From a checkpoint of a small mixture-of-experts model trained on Wikipedia.
Size: 13 layers, vocabulary 41965.
Experts: 80 experts in each of 11 layers, 192 squared ReLU neurons an expert, 3 picks a token, a sigmoid router.
Training: 957M tokens, 7300 steps.
Below are experts of layer 3 (counted from 0) of a mixture-of-experts language model. Rows are named up (a neuron's input weights, with its number), down (a neuron's output weights, with its number) and show model dimensions 336-447. Each number is 200 + 40 x the weight over its row's rms, rounded and kept within 0 to 999.
Before each expert's rows: "gets" lists some tokens that make up at least twice as much of what it gets as of all text. This comes from a sample of Wikipedia text that the model never trained on. Tokens count by the router's weight.

# expert 52
gets: "==", " \"", "200", " an", "=", " G"
up0,170,166,208,130,216,204,231,191,209,191,243,180,171,184,216,165,228,286,207,253,158,204,180,225,194,210,164,172,206,205,238,236,230,281,152,194,177,217,193,240,228,229,238,105,215,167,182,136,148,210,159,184,239,221,175,153,151,205,125,269,226,183,200,174,224,200,252,156,178,199,219,237,203,244,224,198,199,166,230,225,192,109,189,224,116,135,230,243,221,180,174,181,162,151,208,192,182,216,211,246,228,181,173,203,200,206,224,128,147,135,133,89
down0,205,156,216,215,179,279,312,222,212,229,193,230,180,189,166,193,306,154,177,257,208,141,203,194,200,179,186,214,236,257,181,157,201,230,253,221,249,217,233,199,235,218,170,174,240,199,270,210,245,193,249,220,223,176,281,287,256,123,227,286,151,224,247,155,188,250,276,220,180,234,210,169,212,188,155,186,127,161,157,154,180,169,173,155,180,237,185,212,192,149,130,178,250,198,160,105,203,186,189,226,177,206,189,195,193,135,161,222,236,282,203,210
up1,149,169,185,131,237,173,166,210,142,168,248,195,139,187,153,181,164,163,248,222,239,231,213,252,123,177,242,211,168,248,179,190,162,161,219,186,202,184,221,256,187,206,173,209,219,194,246,283,206,162,160,246,156,250,201,251,182,234,214,208,186,184,214,228,219,219,181,213,246,162,179,169,257,180,140,222,160,207,257,150,212,204,283,287,180,169,234,194,209,186,204,174,173,212,195,287,204,189,241,173,208,221,141,145,173,183,224,205,195,164,223,126
down1,252,247,231,211,185,120,244,196,201,180,265,246,211,184,222,122,170,231,133,131,186,212,201,178,260,155,168,206,228,218,156,201,201,188,268,197,181,197,200,200,207,197,251,229,178,159,237,265,168,177,168,202,195,209,250,218,263,206,190,181,155,226,184,202,172,156,204,210,162,169,190,268,172,168,212,164,208,276,257,172,183,265,213,193,176,196,102,269,210,168,172,133,187,202,191,164,227,197,264,210,164,227,134,171,207,131,153,173,168,217,225,201
up2,196,154,171,205,179,187,249,171,212,199,166,168,157,184,195,207,159,266,180,182,202,151,216,179,207,193,151,182,180,240,220,259,221,189,258,230,158,155,212,258,210,201,165,199,206,196,177,186,196,225,223,203,200,223,229,192,181,187,135,244,245,169,173,166,220,192,133,148,222,172,157,232,218,252,166,177,194,264,244,204,236,201,106,178,207,182,233,189,236,233,104,167,187,247,241,187,170,234,189,178,143,229,156,223,213,266,213,240,256,164,223,185
down2,175,181,119,266,154,116,259,229,228,198,174,170,271,265,123,189,182,174,174,216,148,198,228,166,246,184,250,198,256,192,196,175,285,209,259,217,194,207,251,182,208,172,264,282,154,191,234,168,206,210,204,128,176,185,162,214,257,201,160,164,243,198,178,271,210,230,143,206,259,124,193,206,159,231,204,207,273,217,199,206,194,224,154,204,224,200,201,224,164,188,225,223,232,175,251,237,193,214,215,231,201,253,294,219,197,191,228,240,172,201,245,225
up3,179,182,228,169,185,246,236,213,188,249,181,170,120,214,220,225,245,224,276,211,223,193,236,239,173,191,137,158,170,192,179,232,202,163,202,201,207,144,151,199,242,158,163,247,145,184,198,195,222,144,210,187,220,188,168,231,191,220,209,213,216,217,206,123,186,212,164,195,195,166,236,201,163,210,140,175,218,210,284,154,232,180,237,189,166,181,166,217,273,158,244,255,176,255,214,233,188,185,143,253,187,193,187,246,234,185,163,127,249,199,136,164
down3,228,180,170,137,252,217,115,235,154,212,226,201,286,242,168,177,187,227,221,263,236,189,185,191,178,236,238,163,165,160,105,242,164,153,280,272,197,206,229,229,217,197,167,277,203,141,200,174,261,227,137,135,221,154,186,145,180,216,189,197,177,169,201,196,201,169,217,296,185,189,168,202,213,181,215,95,165,244,181,163,196,135,207,218,157,172,234,151,168,179,215,226,204,141,180,259,239,214,224,225,205,241,215,197,211,147,121,179,169,175,205,182

# expert 10
gets: " the", ",", ".\n\n", ".", " The", " in"
up0,191,174,248,134,161,135,208,188,141,287,262,243,236,164,179,204,226,155,228,216,97,242,164,212,179,171,233,106,261,235,205,257,191,183,163,180,180,182,178,214,257,256,174,142,168,183,136,186,179,199,182,196,308,245,151,197,195,188,198,256,174,227,195,223,204,238,195,165,222,136,189,172,255,248,218,236,212,170,227,222,241,203,245,173,160,191,177,224,144,244,206,214,187,209,220,283,289,204,171,166,252,214,218,220,216,187,143,195,234,212,148,288
down0,245,172,149,265,122,308,227,161,252,236,229,229,180,267,266,245,158,257,160,196,157,205,114,157,185,176,212,217,291,203,190,235,223,182,155,182,269,257,247,207,248,170,229,146,244,268,154,253,217,202,187,199,229,275,256,189,205,223,264,198,241,167,225,191,144,131,199,217,181,189,158,204,238,199,120,249,211,162,181,188,184,200,277,233,217,231,194,118,189,159,209,149,172,213,250,204,150,154,154,247,233,164,262,240,178,231,239,184,143,194,279,180
up1,165,165,172,202,162,249,223,166,172,277,243,241,194,148,214,217,120,135,213,274,198,214,193,203,128,126,129,232,196,202,183,204,175,185,151,224,225,166,200,210,280,226,250,237,204,158,244,241,129,212,183,225,217,240,217,210,257,174,193,168,200,202,135,170,240,230,189,198,154,144,165,217,211,234,224,178,263,124,198,187,203,151,246,196,247,153,194,262,129,251,232,205,176,185,169,222,247,261,144,200,219,190,173,180,167,218,188,202,214,239,177,249
down1,162,99,146,196,244,202,206,242,169,216,196,161,205,215,111,242,146,225,246,190,148,146,193,220,245,129,137,183,194,209,169,238,194,204,152,220,159,226,153,198,127,273,228,171,195,230,251,196,250,177,252,212,160,133,218,148,190,238,232,312,188,246,135,196,150,175,198,255,204,166,224,219,186,191,183,247,205,194,229,112,251,145,232,134,248,147,137,182,204,186,194,203,226,160,198,239,147,296,207,219,223,234,280,161,247,184,231,288,194,216,218,158
up2,222,151,249,107,249,231,172,200,205,195,212,207,144,176,238,180,159,204,250,206,189,180,158,214,174,160,142,154,150,244,245,244,264,160,242,177,171,153,186,219,300,177,192,184,264,167,224,200,219,189,193,205,152,246,177,246,156,244,126,232,148,193,181,239,265,204,150,100,213,136,185,144,150,209,195,228,239,151,233,214,162,242,272,165,234,229,231,202,164,210,173,133,202,124,124,197,117,270,177,220,218,152,151,220,218,204,205,198,211,130,188,172
down2,223,167,231,182,158,190,191,198,263,220,188,213,235,225,202,228,206,255,221,230,211,173,243,166,173,215,165,191,183,153,295,275,151,150,188,183,136,243,192,173,207,181,154,181,228,180,174,127,244,133,200,155,204,135,180,215,156,251,212,240,217,220,169,147,231,201,182,257,190,217,209,251,150,175,209,168,206,273,240,231,254,225,205,233,203,184,230,201,226,181,220,136,174,206,141,179,213,206,276,176,229,185,232,131,142,117,204,155,152,255,211,141
up3,225,226,267,138,191,203,274,231,150,226,182,222,185,204,232,231,163,166,222,260,188,187,130,198,179,201,235,198,169,200,224,265,207,296,108,227,126,160,131,185,225,226,239,210,193,145,181,226,132,202,195,168,110,219,224,151,185,211,172,201,179,185,250,189,246,264,147,166,250,144,198,284,184,162,200,194,160,233,178,195,193,123,201,130,275,128,255,186,164,206,247,249,283,177,245,182,150,139,199,225,172,213,218,198,213,203,217,207,178,177,206,129
down3,209,250,206,219,266,187,196,221,204,217,121,212,279,230,245,209,226,126,159,145,218,199,194,113,216,273,173,272,241,163,172,193,259,180,206,279,143,254,165,159,167,184,217,190,173,190,113,260,255,186,236,278,239,191,143,133,271,170,232,180,198,174,193,166,201,226,242,180,179,227,165,189,151,137,187,255,119,206,164,172,161,201,188,208,234,208,248,197,261,198,147,248,228,203,195,250,141,142,152,156,175,237,203,198,160,198,180,134,231,199,187,202

# expert 11
gets: ",", " the", ".\n\n", " (", " was", " and"
up0,243,225,219,155,116,200,281,200,140,181,189,221,140,164,263,207,208,151,221,189,158,203,198,154,121,184,243,147,276,161,251,218,158,198,154,228,238,228,195,239,238,216,185,191,201,175,160,211,134,188,156,229,306,239,144,265,197,298,221,232,251,134,183,172,190,235,160,157,157,186,214,154,246,164,186,206,194,238,141,169,190,173,295,232,216,142,137,251,180,274,213,189,199,183,225,176,188,286,174,247,258,219,230,241,141,215,175,205,239,209,178,97
down0,120,247,165,220,249,200,248,179,206,212,143,146,245,223,149,160,203,257,199,163,234,267,250,255,228,200,239,156,167,256,207,181,221,191,181,235,184,222,223,115,250,197,210,130,162,243,295,225,259,204,173,183,111,257,246,163,272,228,245,157,166,184,185,184,108,134,222,247,219,120,196,143,150,256,175,149,227,166,203,198,194,160,197,228,226,210,190,220,209,222,210,187,238,257,203,192,212,235,249,173,233,150,280,197,203,233,182,222,237,127,151,226
up1,219,161,169,229,222,184,207,221,155,231,216,271,182,216,219,169,172,267,182,114,218,255,197,169,240,210,141,162,172,178,296,247,170,200,135,240,219,159,145,229,212,159,181,163,262,146,217,237,134,219,167,146,204,226,183,256,181,227,147,233,274,203,199,206,214,233,199,149,297,203,153,195,307,209,112,195,230,256,201,193,250,142,215,240,185,232,191,265,172,231,186,131,244,266,228,187,143,254,144,176,164,118,257,206,229,239,181,252,261,132,170,197
down1,219,137,230,246,257,237,222,190,201,178,180,157,176,201,229,163,183,183,190,294,192,181,276,283,212,202,249,139,167,193,253,114,179,260,188,146,211,179,188,155,192,172,281,198,232,252,170,139,213,224,187,222,166,184,172,236,150,134,224,222,206,250,151,181,183,246,269,278,170,207,167,261,210,257,174,248,229,227,194,237,232,201,73,247,273,261,229,233,241,211,177,248,169,205,230,253,223,223,228,195,261,163,174,206,252,191,223,212,157,242,185,236
up2,94,166,188,203,151,153,230,275,188,275,256,238,192,222,210,197,185,191,275,128,255,197,162,219,201,189,185,214,150,250,253,211,248,229,129,275,203,164,133,260,241,190,132,75,112,270,227,261,189,216,158,171,116,202,231,291,201,196,168,198,174,207,204,210,224,223,101,209,276,176,181,216,192,224,138,203,270,213,235,201,204,295,211,207,195,216,185,184,165,161,174,183,221,227,210,220,168,246,218,231,225,192,153,182,167,207,195,218,179,228,129,140
down2,217,182,235,165,146,221,186,246,191,200,180,175,237,185,176,229,298,161,208,279,135,185,186,205,161,146,251,176,171,205,210,164,179,156,240,199,188,190,176,145,206,140,220,267,227,239,195,145,276,140,203,135,212,246,204,244,210,172,161,239,145,293,205,212,254,203,248,236,198,152,161,213,168,195,101,201,283,189,207,236,253,267,149,151,143,252,205,199,232,127,243,182,192,145,199,187,237,186,184,232,225,203,198,222,191,197,252,213,153,166,222,146
up3,167,193,231,193,182,191,232,162,158,234,169,213,191,198,193,167,196,198,260,273,190,237,144,168,237,203,195,145,141,205,267,256,203,245,185,112,264,141,195,222,217,288,201,173,171,167,286,187,170,241,144,188,183,255,187,186,212,145,191,272,198,253,170,237,213,237,164,146,271,157,246,146,195,194,161,141,204,220,244,225,256,160,182,230,212,144,232,228,208,165,154,152,209,185,244,219,163,215,221,236,241,146,216,202,221,189,221,240,217,149,132,165
down3,216,181,221,224,166,201,185,130,180,235,144,207,208,182,116,158,235,242,240,231,240,189,235,192,219,183,169,228,187,238,251,208,191,175,134,133,195,173,252,230,247,215,194,197,202,216,140,196,137,243,244,210,212,274,210,156,164,250,153,134,221,196,159,180,248,233,187,215,140,220,220,203,212,207,265,198,190,191,247,134,153,153,203,209,196,261,224,172,237,163,192,301,235,207,251,260,230,254,175,190,282,181,196,278,211,173,118,183,240,245,125,169

# expert 53
gets: "==", " of", " \"", "=", " an", "==="
up0,165,167,152,126,196,224,175,169,180,208,218,178,159,144,196,198,203,114,237,169,184,190,192,134,173,152,190,174,262,198,210,218,163,211,194,243,134,226,132,229,234,152,181,146,209,172,228,239,243,180,174,151,191,278,186,203,175,220,136,270,212,170,216,197,230,224,251,160,222,162,214,67,226,246,130,227,287,109,209,183,216,198,218,239,231,192,165,230,158,215,178,226,186,185,228,275,208,225,102,147,253,143,166,174,126,202,173,163,255,204,194,142
down0,184,181,209,123,214,237,178,172,228,228,203,168,207,158,230,181,182,156,263,295,197,219,203,284,138,179,261,261,224,192,242,242,99,209,177,257,203,136,202,152,193,267,218,209,205,202,190,234,245,209,243,194,177,173,147,110,178,236,211,140,169,192,175,245,192,140,202,174,185,244,167,167,235,119,199,257,221,190,223,238,228,187,271,209,147,128,228,169,210,268,210,130,231,224,217,231,200,254,271,241,204,204,215,168,211,181,225,148,159,219,222,186
up1,210,176,204,177,143,234,237,190,187,239,219,197,249,256,238,169,161,179,168,269,213,193,147,180,252,106,142,194,285,192,289,223,242,280,228,213,226,240,200,218,226,187,272,176,207,225,155,234,155,256,113,182,189,168,171,213,274,218,184,223,271,266,176,274,226,230,216,89,206,143,249,151,179,172,166,166,187,215,253,227,288,166,212,162,187,195,194,222,157,246,223,215,207,202,176,155,156,217,199,225,244,207,195,89,238,177,189,168,205,177,138,183
down1,176,235,193,167,202,112,185,215,265,142,280,168,174,197,174,169,237,282,259,214,226,238,147,235,211,222,264,183,206,200,261,199,186,235,189,180,109,127,260,197,200,236,233,175,222,254,247,241,173,219,242,316,170,235,216,179,204,219,270,151,150,204,135,173,189,221,179,173,152,216,129,189,229,255,181,179,242,285,196,204,103,178,209,141,180,185,153,198,211,155,179,240,219,147,254,194,167,246,214,202,218,254,156,163,276,142,254,191,180,286,185,209
up2,83,173,240,166,180,220,253,256,206,255,185,203,106,164,224,174,146,234,238,212,210,190,207,184,185,192,157,204,192,188,255,253,226,135,196,261,187,241,261,219,247,252,262,138,221,208,161,273,245,154,222,208,197,269,123,155,177,147,194,172,187,239,222,205,191,192,231,197,222,215,154,237,172,162,195,231,176,196,221,215,198,197,223,166,121,160,213,231,210,263,182,264,198,180,254,189,199,240,197,234,279,199,210,199,174,182,248,192,256,211,157,183
down2,247,219,265,199,193,181,169,188,215,160,217,240,213,209,202,246,236,168,190,146,177,232,231,258,146,225,154,180,116,240,110,168,210,176,122,137,215,185,214,181,250,186,192,207,228,186,208,186,204,209,219,226,172,228,206,218,209,172,124,150,193,109,124,159,193,191,221,248,257,249,165,235,239,227,234,160,205,244,196,142,219,224,231,193,229,210,250,190,161,201,176,162,251,164,192,153,194,244,207,279,102,203,171,187,174,232,151,197,269,192,210,236
up3,244,235,221,173,165,189,319,215,151,257,216,243,174,180,193,195,176,281,191,171,132,168,199,98,217,127,149,197,172,208,268,224,194,240,190,169,198,204,226,256,221,156,229,162,209,129,165,226,219,260,241,184,211,230,195,231,201,152,169,209,255,256,144,279,252,246,208,228,208,159,191,166,216,227,201,231,215,138,173,176,261,200,233,254,183,208,216,216,195,187,256,219,179,211,265,269,188,209,226,207,193,164,203,137,236,236,246,167,195,165,197,213
down3,220,79,181,276,189,120,204,293,250,246,206,221,242,296,206,177,194,182,214,264,192,241,175,191,180,250,201,230,244,267,214,226,267,207,253,135,202,240,158,194,217,209,212,234,254,198,223,245,177,280,281,192,240,196,235,243,202,135,257,177,174,153,144,179,255,216,199,194,230,232,221,292,238,163,171,158,157,214,229,189,213,192,291,238,200,187,233,261,159,189,158,120,177,239,230,249,158,189,193,220,250,129,221,207,141,223,158,206,181,191,133,255

# expert 9
gets: ",", " the", ".", " ", ".\n\n", ")"
up0,146,143,203,176,200,230,184,193,164,235,150,240,186,167,251,264,183,208,204,255,163,122,200,276,157,199,198,241,159,204,215,237,101,219,185,220,246,109,180,219,206,183,206,269,202,192,207,208,259,152,224,225,254,225,158,239,174,158,148,205,215,219,244,152,184,238,220,170,113,163,183,123,230,126,223,162,176,278,210,187,262,140,218,219,161,177,225,251,179,223,224,218,313,224,154,183,252,192,206,277,173,188,166,218,104,230,215,131,197,194,216,251
down0,205,165,181,196,165,124,155,184,202,158,160,168,227,301,187,216,283,289,204,107,212,131,257,104,121,246,134,171,220,257,154,170,135,247,272,228,133,213,197,188,201,170,222,204,246,155,140,285,227,217,151,235,208,177,213,149,181,126,206,235,163,257,144,210,185,161,240,276,191,237,198,161,242,169,300,264,195,254,188,201,208,149,267,280,147,230,193,169,293,194,141,212,166,186,163,146,195,171,152,177,160,132,252,233,220,201,195,216,175,243,124,158
up1,196,166,246,164,187,159,194,175,170,191,156,208,198,239,230,210,211,194,286,279,196,220,190,196,126,169,234,233,182,188,227,245,220,177,191,180,240,218,167,160,199,272,197,179,200,222,261,267,192,189,234,231,155,180,197,255,202,195,222,219,227,235,180,194,139,158,191,200,290,181,158,201,220,193,171,176,204,282,200,200,215,119,221,288,216,140,136,226,137,196,202,154,170,197,216,183,261,247,194,152,168,245,163,220,225,196,202,218,177,217,165,137
down1,281,275,205,201,256,172,140,208,263,194,270,118,136,242,155,219,194,162,124,225,206,152,184,223,248,178,136,246,197,219,181,184,266,196,217,235,217,226,214,176,183,219,219,210,235,174,241,183,228,160,139,176,269,249,259,234,215,142,220,241,180,194,228,170,203,199,233,188,216,239,81,252,181,173,217,230,267,210,239,199,186,216,207,220,211,253,162,252,200,194,210,227,163,191,207,252,265,140,230,139,207,196,183,226,198,193,154,184,187,131,230,214
up2,144,163,159,127,151,240,136,147,218,244,258,195,190,109,165,194,143,193,292,252,173,260,196,235,182,226,208,210,230,189,201,213,275,214,218,165,164,137,126,152,168,214,255,184,140,254,174,245,166,129,194,191,224,184,225,214,124,204,125,259,180,184,201,178,206,238,241,90,124,185,176,233,216,241,229,189,174,142,218,184,216,141,236,259,278,226,181,236,266,157,224,122,256,209,165,116,174,183,225,168,230,202,226,154,169,230,164,167,173,174,139,222
down2,116,207,318,230,240,227,177,130,166,190,268,172,257,244,180,187,197,204,152,210,150,192,182,102,197,241,186,250,294,148,277,219,189,257,174,206,147,199,239,258,162,242,149,164,166,222,210,122,187,170,235,269,192,149,129,226,218,151,261,226,223,106,188,254,201,170,214,252,189,137,234,201,198,273,182,162,222,169,188,184,199,258,205,274,149,175,247,133,210,218,203,204,157,227,265,215,235,187,270,211,268,231,202,192,260,197,151,196,208,237,174,207
up3,141,172,167,137,198,197,182,162,236,272,155,220,100,245,211,198,238,196,218,189,129,187,167,238,196,187,224,244,169,154,189,209,171,258,189,247,193,120,247,129,218,216,113,87,154,244,227,225,192,229,217,117,173,253,176,162,239,150,172,185,281,176,182,267,227,233,178,214,211,203,175,230,181,208,255,232,162,209,175,249,231,156,192,221,202,158,190,220,224,168,178,265,227,123,249,264,218,126,286,209,209,184,203,161,152,162,210,154,177,250,226,178
down3,171,179,194,136,160,235,161,136,224,203,212,141,214,168,191,158,222,61,165,122,190,251,253,212,226,201,193,220,262,154,250,268,190,196,196,204,180,260,275,207,243,264,292,234,290,178,235,282,153,237,238,240,224,200,215,200,221,218,266,154,295,161,191,258,142,234,184,127,77,179,178,298,158,163,161,249,186,228,126,179,249,148,222,163,228,206,176,199,171,159,198,234,305,110,135,180,189,162,192,220,166,224,206,214,213,205,213,186,228,200,151,248

# expert 29
gets: "1", "2", "201", "===", "3", " of"
up0,203,204,261,168,200,169,244,185,191,187,239,172,153,167,216,163,209,152,196,267,175,167,236,236,246,219,182,212,243,264,201,199,154,283,171,196,243,133,191,178,206,215,155,139,187,182,167,185,186,179,158,181,254,187,210,262,135,168,176,203,225,163,182,170,207,215,172,103,225,149,202,162,173,199,155,245,225,280,182,199,203,170,224,232,151,197,170,204,194,201,223,215,203,150,216,245,259,220,203,229,205,156,195,256,206,310,220,162,184,170,160,265
down0,247,208,241,167,227,169,231,177,198,98,211,66,194,241,210,146,261,178,215,191,250,293,202,243,193,193,135,173,178,191,227,257,150,186,195,166,139,249,140,204,189,182,131,210,216,216,209,191,184,151,191,175,236,202,145,257,283,201,239,192,267,231,187,235,206,166,130,221,227,207,165,197,233,126,251,152,172,149,189,147,206,147,207,212,274,162,208,207,186,274,195,170,225,179,199,228,245,223,283,122,166,246,222,190,241,202,223,169,157,228,152,125
up1,160,124,226,208,171,205,253,152,184,214,211,217,210,151,150,175,151,220,223,134,146,145,196,187,273,199,252,220,214,195,199,225,175,117,178,302,114,207,170,104,183,187,165,198,135,215,146,183,208,155,170,223,213,145,194,200,114,173,187,208,173,235,151,173,193,135,189,218,160,121,198,163,197,174,161,268,259,242,201,240,214,181,261,188,191,198,218,182,189,276,211,187,243,188,139,244,187,183,191,188,170,166,226,275,133,297,127,236,237,239,201,169
down1,226,194,158,237,274,242,214,205,75,139,159,141,231,167,247,304,217,199,177,163,150,216,232,202,225,207,170,158,201,179,243,176,186,203,222,222,168,199,214,126,175,153,214,220,236,181,201,237,190,162,168,234,216,130,115,240,203,184,223,289,232,191,273,200,212,227,221,208,206,259,225,127,196,158,228,224,124,170,223,135,190,161,147,156,182,133,212,158,215,188,216,214,174,218,149,183,204,156,190,152,202,188,196,198,222,224,162,162,287,110,221,242
up2,159,231,167,167,201,229,166,211,134,228,201,204,200,177,174,225,181,158,269,252,208,158,221,260,207,268,196,169,166,164,225,189,222,203,205,182,227,200,169,175,128,291,188,257,173,197,271,118,260,201,228,207,193,271,288,237,203,184,145,241,131,183,150,288,213,202,199,207,111,169,250,139,208,254,202,168,166,232,161,206,232,156,223,113,177,188,238,172,154,193,182,181,168,144,251,289,279,180,207,165,239,191,128,177,192,310,192,198,194,246,128,177
down2,188,196,185,233,213,230,206,277,183,176,195,194,169,197,288,185,246,150,243,238,207,184,187,133,241,224,186,253,245,254,213,175,210,220,225,201,209,136,221,168,173,192,176,238,226,188,287,228,286,163,202,207,101,190,220,193,164,218,165,207,233,226,185,261,137,235,121,156,229,200,187,221,229,210,243,176,256,179,164,185,149,170,135,206,233,222,209,103,132,173,220,202,157,151,223,245,234,196,264,222,210,267,203,232,134,210,254,228,177,235,212,163
up3,214,187,226,167,155,190,244,244,212,185,231,196,153,138,194,162,221,233,193,233,175,220,108,202,219,155,124,159,253,147,133,138,264,174,160,221,251,132,150,148,145,238,210,257,196,275,186,232,174,197,199,263,218,192,161,244,195,259,176,172,210,177,189,209,235,159,180,95,227,146,185,180,268,235,199,152,186,236,119,217,193,193,144,209,207,176,185,145,168,239,174,165,173,148,197,192,178,263,260,199,214,135,204,142,205,215,190,241,234,214,209,244
down3,207,236,279,269,212,177,155,198,244,221,152,190,166,231,179,216,248,310,236,99,194,237,282,191,194,203,170,280,192,109,188,169,204,135,214,218,164,239,220,236,218,194,280,219,200,207,227,184,235,187,196,198,190,259,220,236,88,158,245,225,142,214,194,159,214,185,171,288,196,287,137,183,168,175,198,189,156,161,273,165,250,248,166,191,176,183,206,177,255,149,180,170,161,235,217,204,208,229,190,246,229,159,244,212,249,190,135,255,210,224,171,236